From a checkpoint of a small mixture-of-experts model trained on Wikipedia.
Size: 9 layers, width 192, vocabulary 2048, 28.5M parameters.
Experts: 32 SwiGLU neurons an expert, 6 picks a token.
Training: a variant of Adam for the experts, 4073 steps.
Below are experts of layer 3 (counted from 0) of a mixture-of-experts language model. Rows are named gate (a neuron's input weights, with its number), up (a neuron's input weights, with its number), down (a neuron's output weights, with its number) and show model dimensions 0-191. Each number is 200 + 20 x the weight over its row's rms, rounded and kept within 0 to 999.
Before each expert's rows: "comes after" lists some tokens at least twice as common just before its tokens as in all text; "comes before" lists some tokens at least twice as common just after its tokens as in all text. This comes from a sample of Wikipedia text that the model never trained on. Tokens count by the router's weight.

# expert 88
comes after: " is", " was", ")", "s", "\"", "%"
comes before: "\n", " ", " The", " 1", " —", " 2"
gate0,228,191,198,206,200,209,209,185,207,210,182,198,201,265,185,184,204,196,216,219,223,230,185,196,202,209,191,186,186,209,192,188,211,201,191,207,195,220,193,219,202,194,191,195,177,213,193,219,198,187,190,187,195,186,196,231,197,188,199,191,181,201,213,203,207,188,196,181,202,196,202,226,205,204,201,193,202,198,174,191,209,221,218,250,198,191,218,204,263,197,194,221,210,191,201,220,180,227,196,170,201,196,189,224,238,188,223,203,196,180,201,167,221,220,225,215,197,270,211,177,199,220,188,201,191,194,204,287,212,198,203,195,201,65,223,214,189,193,185,216,202,189,215,168,224,210,186,199,179,195,209,221,200,199,211,197,199,194,209,188,200,197,236,214,245,201,207,201,195,199,187,219,191,200,195,225,188,196,200,211,197,210,178,201,213,207,202,185,194,207,191,198
up0,212,218,167,188,204,177,211,191,209,173,195,214,205,192,203,165,210,206,167,208,184,223,180,191,199,202,159,169,229,195,222,211,184,201,184,190,197,175,211,228,226,194,172,172,207,187,162,241,193,191,216,204,213,173,211,182,197,197,177,174,171,170,206,177,211,222,222,272,184,217,184,198,218,190,230,214,217,174,196,163,179,215,175,197,203,215,188,194,218,202,207,226,196,186,181,189,206,220,158,164,222,200,194,189,202,193,207,221,195,171,215,192,195,192,182,213,176,186,172,213,205,236,192,208,209,164,248,199,224,235,208,175,214,184,204,205,216,190,210,223,215,198,208,211,216,211,200,210,209,215,222,214,217,236,232,173,215,179,228,166,230,183,223,202,203,188,201,177,198,202,195,219,196,228,211,194,195,201,223,219,212,230,221,175,182,209,154,157,172,212,180,188
down0,175,205,154,219,203,217,192,204,194,187,213,198,218,211,216,222,203,214,203,203,227,210,189,191,184,199,207,201,205,242,202,211,198,180,159,148,219,170,204,223,200,197,232,211,194,170,216,199,192,180,194,238,212,230,204,220,228,245,192,213,233,234,224,203,196,168,173,209,196,209,219,192,197,193,209,217,238,187,198,190,184,191,178,178,167,178,197,188,230,192,202,212,228,219,243,184,191,203,232,200,183,189,184,204,168,165,219,215,212,184,143,181,197,224,217,226,198,186,213,213,206,205,215,242,211,196,190,214,217,167,200,182,205,154,218,206,172,224,213,206,186,196,184,207,223,185,205,196,187,218,203,196,208,184,200,191,182,234,201,135,209,188,208,194,215,201,191,222,178,229,185,209,207,206,195,215,181,178,205,194,213,208,207,245,241,217,173,181,218,198,226,231

# expert 80
comes after: "s", ",", "\"", "er", "ing", "es"
comes before: " and", " the", " ", " but", " a", " which"
gate0,193,203,181,201,190,218,209,217,205,204,184,195,212,171,208,223,210,199,208,164,207,179,168,201,208,219,171,244,191,183,194,189,260,208,208,195,207,190,227,185,185,209,196,198,131,193,207,189,202,195,195,189,178,210,247,207,162,250,224,219,189,186,203,178,205,177,187,203,211,188,156,173,163,208,198,194,197,196,205,203,168,196,223,176,193,202,224,198,206,199,216,227,230,192,200,200,179,180,194,212,204,223,148,227,209,215,222,214,226,202,186,195,178,205,194,183,228,188,196,153,202,208,213,192,224,209,223,214,173,222,172,164,202,201,196,191,201,190,250,203,179,205,201,212,249,197,204,193,204,183,211,231,179,158,202,201,182,243,223,187,201,196,197,188,206,207,236,206,202,227,197,225,190,194,188,214,180,168,225,162,190,188,166,205,187,215,199,198,211,177,217,224
up0,208,197,178,167,197,203,204,186,183,187,189,217,170,210,172,203,207,243,175,236,209,219,168,189,166,202,188,209,199,163,214,139,167,210,214,201,213,170,192,183,230,206,179,213,220,221,223,239,195,195,167,200,199,207,204,223,243,183,177,206,178,201,198,175,181,183,229,201,186,204,166,194,188,249,214,175,183,211,227,213,213,191,215,255,175,191,216,213,181,213,160,232,223,190,210,195,184,219,218,173,206,189,199,186,234,209,203,235,225,193,207,213,183,196,187,213,200,183,217,202,220,197,227,203,213,171,219,197,175,208,182,219,187,180,163,216,185,209,220,195,195,160,207,214,203,184,194,184,186,205,204,186,177,180,219,194,204,191,204,191,189,197,175,170,205,192,201,216,150,218,208,141,193,188,209,232,199,209,215,221,195,217,232,181,187,190,187,201,193,194,188,172
down0,178,191,224,195,210,201,198,174,206,205,236,192,171,211,193,189,188,227,205,225,214,203,198,189,188,202,201,186,225,159,178,182,199,169,182,204,213,180,170,195,209,203,191,208,215,199,206,228,178,207,180,231,203,206,211,218,183,179,228,211,198,208,219,192,177,199,178,209,219,194,233,166,187,228,240,201,202,194,226,177,158,194,220,192,199,191,249,218,170,215,208,192,192,217,195,205,194,188,207,187,203,126,219,199,238,204,215,207,202,183,201,203,194,205,185,212,192,213,266,179,218,231,234,194,183,190,225,193,185,175,193,205,174,178,199,198,231,184,158,194,216,171,216,194,206,164,171,207,191,218,213,174,193,210,238,212,205,193,169,204,191,199,214,174,176,176,167,191,165,194,187,197,245,197,195,234,213,207,179,205,205,165,184,210,212,218,179,173,192,195,246,204

# expert 4
comes after: " |", " was", " is", ";", " be", " to"
comes before: " a", " ", " |", " re", " not", " also"
gate0,211,179,254,202,202,193,203,206,205,199,185,201,204,221,198,203,184,194,209,196,187,240,185,193,179,201,202,189,188,177,163,213,221,209,189,216,156,201,188,227,205,198,166,245,202,206,203,204,188,199,201,196,191,202,120,243,225,190,220,202,197,206,213,241,199,126,204,196,186,203,143,210,202,192,162,215,215,203,222,213,214,173,220,202,195,193,212,188,221,225,172,213,179,211,190,210,190,225,233,196,202,187,184,225,233,195,174,194,222,208,185,180,198,199,251,200,189,207,223,162,172,196,189,185,197,192,202,205,182,200,196,202,194,194,203,207,203,192,188,198,200,191,203,207,250,202,179,197,213,200,180,188,198,197,208,188,219,244,194,234,195,189,198,232,201,170,243,217,175,199,231,171,203,194,209,209,204,190,167,221,162,191,211,217,198,196,234,197,209,219,190,193
up0,168,208,215,211,206,196,212,234,185,201,222,213,164,261,209,181,217,188,205,216,200,190,189,202,187,221,241,174,189,204,168,185,193,204,201,166,205,219,191,194,218,215,180,195,177,198,219,195,160,195,200,176,259,199,210,177,206,184,227,185,162,201,173,223,244,245,226,222,220,207,157,193,191,165,170,200,210,212,212,235,222,162,179,188,175,214,204,190,200,195,198,185,154,196,165,207,205,235,201,212,211,184,207,221,192,180,167,204,267,197,200,185,176,212,206,189,169,215,206,213,183,207,192,179,195,202,198,196,209,216,189,193,177,157,202,221,201,204,216,211,188,183,206,256,226,203,196,212,201,228,186,182,214,213,196,208,177,192,194,224,196,203,198,228,198,181,211,209,177,207,215,192,212,207,190,206,188,182,184,191,214,188,217,194,193,191,227,202,226,237,222,195
down0,180,239,186,205,210,222,197,170,190,202,205,199,205,181,206,204,173,172,209,229,205,216,234,171,200,195,187,201,204,185,195,200,210,218,177,204,209,193,194,183,182,202,200,235,129,223,203,193,216,196,220,192,212,201,226,208,202,205,196,189,199,193,218,215,211,216,164,238,159,208,199,222,257,193,208,219,211,184,191,207,207,225,218,245,200,200,195,215,161,208,217,224,166,223,157,186,212,227,203,207,183,214,202,163,229,223,209,205,208,191,205,226,250,205,195,228,194,170,226,188,232,174,166,231,187,179,211,233,208,185,216,211,201,243,221,214,219,217,213,200,210,235,198,222,178,218,202,202,216,197,178,205,186,161,213,207,199,205,225,186,203,189,206,179,193,201,227,195,188,193,185,195,190,188,224,202,226,183,167,216,224,216,210,233,186,189,181,177,192,253,213,208

# expert 57
comes after: "s", "ing", "ed", "ation", " in", "in"
comes before: " ", " the", " 19", " C", " United", " S"
gate0,231,183,194,186,205,202,210,200,173,180,186,198,186,209,213,177,196,205,185,197,191,212,207,200,206,202,221,202,197,248,208,189,200,209,187,182,226,231,216,206,205,201,186,176,209,156,202,217,221,194,212,207,225,194,196,178,208,195,195,234,218,208,183,180,207,178,193,191,236,212,212,211,195,221,193,201,178,153,195,209,187,209,175,204,225,219,195,208,188,202,198,178,218,237,190,188,208,229,226,205,214,130,205,197,197,159,218,183,172,201,171,292,198,206,192,194,201,212,178,187,172,194,205,205,207,215,217,296,223,219,214,246,198,197,198,196,203,214,204,216,186,216,196,228,223,206,192,183,187,224,213,218,208,202,213,196,213,170,193,169,163,163,227,228,204,206,185,173,201,211,184,215,209,196,203,227,212,201,172,178,187,195,209,205,193,206,196,194,215,205,210,185
up0,201,222,205,212,196,180,219,201,185,206,207,218,209,237,192,155,198,222,194,143,215,192,167,209,177,198,203,195,282,196,199,217,209,199,206,235,201,168,182,194,209,205,233,202,200,190,201,223,182,210,204,197,166,185,174,217,197,202,212,167,164,217,197,207,145,208,217,219,203,192,204,167,212,194,197,215,212,210,194,208,182,222,193,182,207,201,219,150,187,180,224,216,262,195,213,179,183,189,200,211,187,193,191,197,183,200,205,160,226,199,208,194,206,203,227,183,192,198,213,220,224,211,180,214,191,206,178,192,197,181,209,193,206,214,207,196,195,208,192,208,219,210,255,200,202,204,227,194,181,191,180,162,190,248,185,195,200,204,175,194,215,229,216,180,204,207,201,202,218,208,208,161,202,256,187,184,213,232,222,213,212,182,203,204,196,154,194,210,248,202,213,201
down0,197,202,212,200,192,192,201,231,223,172,196,212,185,215,172,190,169,184,244,224,225,225,158,199,166,159,210,170,213,225,216,204,212,199,190,160,199,251,193,209,171,221,227,196,196,174,203,233,175,192,195,213,220,173,199,239,227,192,186,212,173,203,186,189,215,192,214,194,218,221,216,206,198,225,178,225,193,177,211,159,194,230,217,210,215,195,170,223,195,227,228,149,203,211,167,198,225,158,214,192,219,168,178,213,192,229,168,179,200,209,205,201,174,243,199,210,179,212,206,195,176,202,190,217,264,188,222,215,167,198,231,219,198,215,215,195,179,210,208,188,195,218,178,186,173,207,174,182,195,193,208,224,189,202,184,229,198,198,201,182,194,213,213,209,218,214,217,214,198,213,189,182,195,188,197,201,177,208,197,222,221,217,217,210,213,224,195,235,210,168,197,201

# expert 145
comes after: " |", " ", " 0", " C", " Ca", " 1"
comes before: " |", " 0", ";", " 1", "°", "–"
gate0,201,194,171,334,181,167,171,181,282,193,185,178,209,197,206,209,190,175,193,182,197,204,187,188,193,222,228,214,197,199,204,197,181,199,221,213,205,209,185,198,181,235,205,177,181,217,217,196,182,203,188,158,185,159,174,164,205,220,203,222,209,217,208,195,201,192,197,197,212,206,218,219,183,175,203,197,192,215,186,206,195,185,231,190,164,207,185,195,205,197,180,184,180,159,192,186,180,207,176,187,210,217,203,200,191,185,211,177,219,213,176,218,232,200,192,219,217,236,199,188,191,199,188,195,183,185,160,191,217,209,180,216,176,198,202,201,188,205,195,204,170,210,193,227,219,188,184,175,170,196,214,209,196,182,187,162,181,171,186,211,222,203,201,210,213,202,183,191,186,166,180,199,185,203,199,201,196,211,189,197,202,217,226,207,192,200,196,182,179,196,201,189
up0,213,186,190,192,210,148,170,228,222,182,200,200,197,229,200,215,226,176,192,210,175,202,211,173,190,118,194,212,230,178,205,200,199,205,198,209,219,207,190,180,187,195,107,211,195,206,175,187,220,213,219,208,178,193,180,218,199,200,203,193,208,190,263,213,217,208,196,191,212,201,216,180,211,213,197,195,216,168,199,217,182,208,184,196,189,209,187,226,219,204,187,163,197,184,201,195,208,195,221,189,222,195,212,227,226,198,192,231,185,197,224,216,188,191,199,165,193,159,201,217,187,196,213,196,192,196,185,230,196,188,187,193,221,191,199,202,179,183,206,198,168,228,194,211,179,179,230,191,206,205,203,204,227,228,182,215,187,202,197,205,207,210,225,202,232,181,209,107,197,201,178,207,202,190,168,188,205,234,209,190,223,189,195,208,205,187,213,203,215,215,177,196
down0,168,193,189,196,208,203,197,203,234,206,217,191,182,202,200,198,197,179,233,228,205,229,251,187,188,207,190,204,195,181,204,185,201,193,251,204,210,239,232,236,230,225,188,197,180,213,199,211,194,183,218,218,198,222,220,206,207,210,214,181,221,208,232,229,210,179,213,181,172,223,223,188,262,134,189,202,181,186,229,186,194,207,212,198,209,228,202,194,200,190,196,204,149,175,191,195,207,149,220,200,171,214,174,198,209,175,193,175,181,185,189,202,205,222,177,182,174,175,238,196,221,204,208,210,198,215,205,220,172,185,166,201,201,216,198,201,218,195,185,199,177,246,151,187,203,185,200,215,202,220,172,186,202,224,214,201,224,216,222,221,222,169,212,180,207,189,183,210,173,187,187,187,205,214,157,192,192,209,226,219,222,193,221,220,184,199,190,218,196,188,229,188

# expert 82
comes after: " F", " 19", " U", "F", " B", " M"
comes before: " |", "A", ",", ")", "S", "C"
gate0,211,165,204,202,176,184,188,237,171,239,192,182,189,226,199,187,208,203,184,187,190,243,212,222,215,219,226,217,223,243,208,214,180,233,194,215,194,197,200,205,228,215,197,216,197,218,187,185,195,197,211,210,187,187,184,182,203,241,193,199,193,134,192,219,275,163,225,196,208,176,207,191,175,180,175,206,203,229,191,199,210,205,211,192,212,196,218,204,262,172,220,202,205,198,185,194,220,209,187,187,153,177,200,252,205,170,210,175,206,212,170,195,215,187,230,179,207,208,208,198,223,220,231,149,211,203,188,209,213,220,193,193,198,187,197,188,210,152,203,209,194,218,181,169,170,231,221,165,192,221,185,179,200,187,193,190,196,211,220,184,197,204,204,206,198,190,202,195,198,240,187,203,153,213,202,203,201,214,200,195,204,181,190,218,209,216,186,201,219,190,203,213
up0,192,197,139,200,209,227,234,182,220,166,207,245,191,196,201,213,195,183,218,215,212,161,184,189,187,187,178,191,158,196,193,177,220,185,213,193,212,214,196,195,186,199,174,180,204,183,222,193,209,188,165,195,194,202,198,228,194,177,226,184,208,209,210,185,200,229,170,196,199,227,188,222,188,205,237,185,201,176,188,211,205,192,201,203,172,206,198,211,154,244,182,196,199,188,201,203,185,192,222,194,234,205,197,163,192,225,188,220,181,166,215,193,194,200,212,219,207,192,214,202,198,183,175,250,195,217,208,182,200,192,209,212,202,209,211,229,194,172,203,196,316,184,203,235,227,169,168,250,219,178,205,217,206,211,212,206,203,207,198,218,199,199,200,188,214,202,211,213,192,177,211,201,229,189,199,198,199,183,197,212,187,244,195,191,199,211,218,184,202,211,209,183
down0,242,161,208,193,205,223,199,230,263,211,196,184,180,196,179,199,218,212,174,195,206,160,182,225,223,172,182,202,193,187,197,213,202,203,197,207,213,226,226,179,231,176,206,189,205,173,249,181,193,194,164,189,207,245,196,187,184,193,194,207,175,224,223,204,185,163,223,178,208,204,236,205,240,226,222,210,195,218,195,200,219,170,208,200,191,202,198,191,225,211,202,205,193,165,218,201,157,169,203,218,244,196,202,180,189,193,184,205,231,205,199,206,192,185,195,196,200,188,213,223,213,215,206,228,203,182,167,191,221,187,220,189,179,217,201,205,183,221,147,190,169,210,208,202,202,218,184,216,223,208,205,199,218,228,234,199,189,187,191,222,172,217,195,218,181,177,158,189,193,179,209,223,198,183,215,185,165,204,200,189,234,199,194,232,245,206,206,209,217,155,196,186

# expert 54
comes after: "\n", "ic", "al", "20", ")", "00"
comes before: "\n", " \"", " The", "See", "duc", " In"
gate0,160,198,206,196,187,190,223,208,187,214,243,193,188,194,151,222,200,216,196,230,202,210,246,234,193,224,209,209,187,195,211,202,194,224,203,193,209,189,192,176,218,186,191,187,196,197,223,187,202,207,228,206,196,205,224,210,173,187,213,176,208,191,201,208,200,196,225,217,201,191,194,199,195,225,211,211,211,204,202,205,193,207,184,243,185,201,208,220,208,198,209,196,182,199,191,175,214,175,196,194,182,198,205,151,172,235,193,215,200,219,195,220,148,202,177,187,185,205,213,198,176,199,209,187,185,222,214,207,274,208,208,186,168,201,232,209,203,187,204,194,125,203,238,191,182,173,154,191,214,192,216,192,215,215,179,212,186,216,216,185,176,179,207,183,206,209,203,199,127,210,161,219,205,200,200,186,185,202,198,190,197,248,167,218,242,222,177,205,200,167,213,204
up0,185,213,208,186,177,207,215,195,196,209,230,191,193,194,169,248,219,210,198,203,195,219,217,224,203,204,188,206,203,197,207,205,185,226,196,176,230,197,192,191,198,182,179,196,203,201,225,182,176,216,233,192,186,197,217,207,173,262,215,180,203,192,194,210,201,197,232,202,178,198,214,198,198,214,221,198,204,196,210,184,193,214,200,225,193,208,219,231,209,194,212,198,184,186,188,181,211,166,185,195,159,82,205,188,171,230,211,209,193,204,200,191,185,215,196,208,209,195,202,203,173,207,190,179,182,186,208,198,209,212,196,204,289,196,229,201,204,164,209,183,182,198,213,188,182,186,213,185,209,186,218,209,203,210,155,199,198,228,201,178,170,185,200,180,207,200,208,190,202,203,159,227,210,190,191,184,201,189,198,132,185,219,190,216,226,217,202,190,180,191,199,207
down0,219,204,172,215,202,232,152,211,195,197,201,237,207,202,178,201,200,182,207,198,209,207,185,164,188,202,197,208,197,228,185,228,213,218,228,228,210,176,249,191,187,209,205,184,221,205,211,205,181,179,195,174,222,168,185,193,174,160,210,157,245,200,178,197,217,219,197,170,230,202,183,211,191,189,205,214,174,214,212,190,200,230,218,176,200,231,194,187,185,220,201,208,221,198,207,192,259,207,197,196,208,183,158,211,186,172,238,243,197,221,197,204,200,217,214,181,179,189,224,170,217,219,158,180,204,187,216,168,224,185,216,180,220,179,167,181,172,211,180,212,210,201,199,193,218,226,196,188,181,198,230,215,224,203,200,216,201,237,183,197,189,208,181,226,201,169,200,212,214,198,207,196,220,166,216,196,190,234,176,216,199,190,191,198,228,204,194,222,157,212,199,251

# expert 94
comes after: " 19", " ", " 18", " (19", "==", " in"
comes before: ".", ",", ")", "–19", "duc", "–"
gate0,195,184,201,215,203,194,177,196,208,204,179,200,197,203,190,193,185,151,208,197,194,189,217,220,210,215,236,205,205,216,189,186,209,131,243,209,148,196,216,187,170,167,207,201,204,182,203,199,195,172,175,210,207,218,202,207,201,176,217,231,186,197,217,209,183,166,195,194,194,168,211,202,210,214,181,184,175,209,227,228,218,203,198,207,197,198,200,205,224,192,201,211,216,184,202,225,221,207,165,215,178,203,216,212,203,213,196,219,172,201,214,216,201,185,187,244,213,169,214,192,244,136,186,225,202,189,242,226,199,212,199,189,187,203,185,207,134,209,155,202,202,208,200,211,177,187,177,145,176,199,232,221,216,185,172,208,219,197,182,207,191,191,219,189,222,158,194,236,212,183,196,188,225,202,220,208,184,221,207,177,188,205,184,176,172,228,216,205,211,185,216,215
up0,188,210,216,209,211,221,181,207,223,194,156,173,208,208,198,215,179,192,207,193,187,199,181,185,219,196,214,214,212,219,196,203,211,206,200,201,188,183,197,195,235,200,220,208,179,194,221,180,187,206,186,200,194,179,195,207,187,201,213,226,197,198,179,216,188,195,199,152,222,174,228,197,219,190,154,192,187,204,212,222,207,224,228,182,203,195,223,205,231,146,209,207,185,193,185,230,226,207,199,212,219,196,260,233,156,200,197,163,198,200,215,210,205,159,196,235,221,205,188,195,225,190,205,201,207,193,196,194,229,225,242,224,211,218,189,196,213,211,194,202,149,207,196,213,185,204,192,197,187,204,196,201,199,164,208,202,215,169,183,207,210,192,233,226,188,165,215,168,209,187,209,221,200,216,217,205,217,212,181,172,191,210,194,181,204,223,232,100,192,212,205,247
down0,208,215,215,217,205,177,193,185,176,223,194,202,213,216,180,187,213,209,213,187,211,203,183,200,191,179,197,205,201,210,174,174,191,196,191,185,238,226,217,182,180,195,184,178,212,203,220,199,211,199,215,189,220,165,189,191,242,214,182,201,209,185,216,196,186,186,192,209,177,191,193,181,272,227,168,205,222,204,213,197,203,252,219,189,220,216,168,181,207,187,189,198,232,216,174,206,173,204,218,184,203,154,200,226,231,168,187,186,193,218,176,203,229,168,170,191,201,206,217,187,223,186,195,168,195,237,209,205,179,222,218,223,221,193,222,237,194,216,229,177,184,219,177,204,161,220,194,234,198,223,210,186,229,204,204,226,155,156,202,180,214,189,218,206,214,205,218,199,198,199,189,223,202,200,161,205,165,185,149,206,218,218,225,184,229,230,205,191,171,210,225,208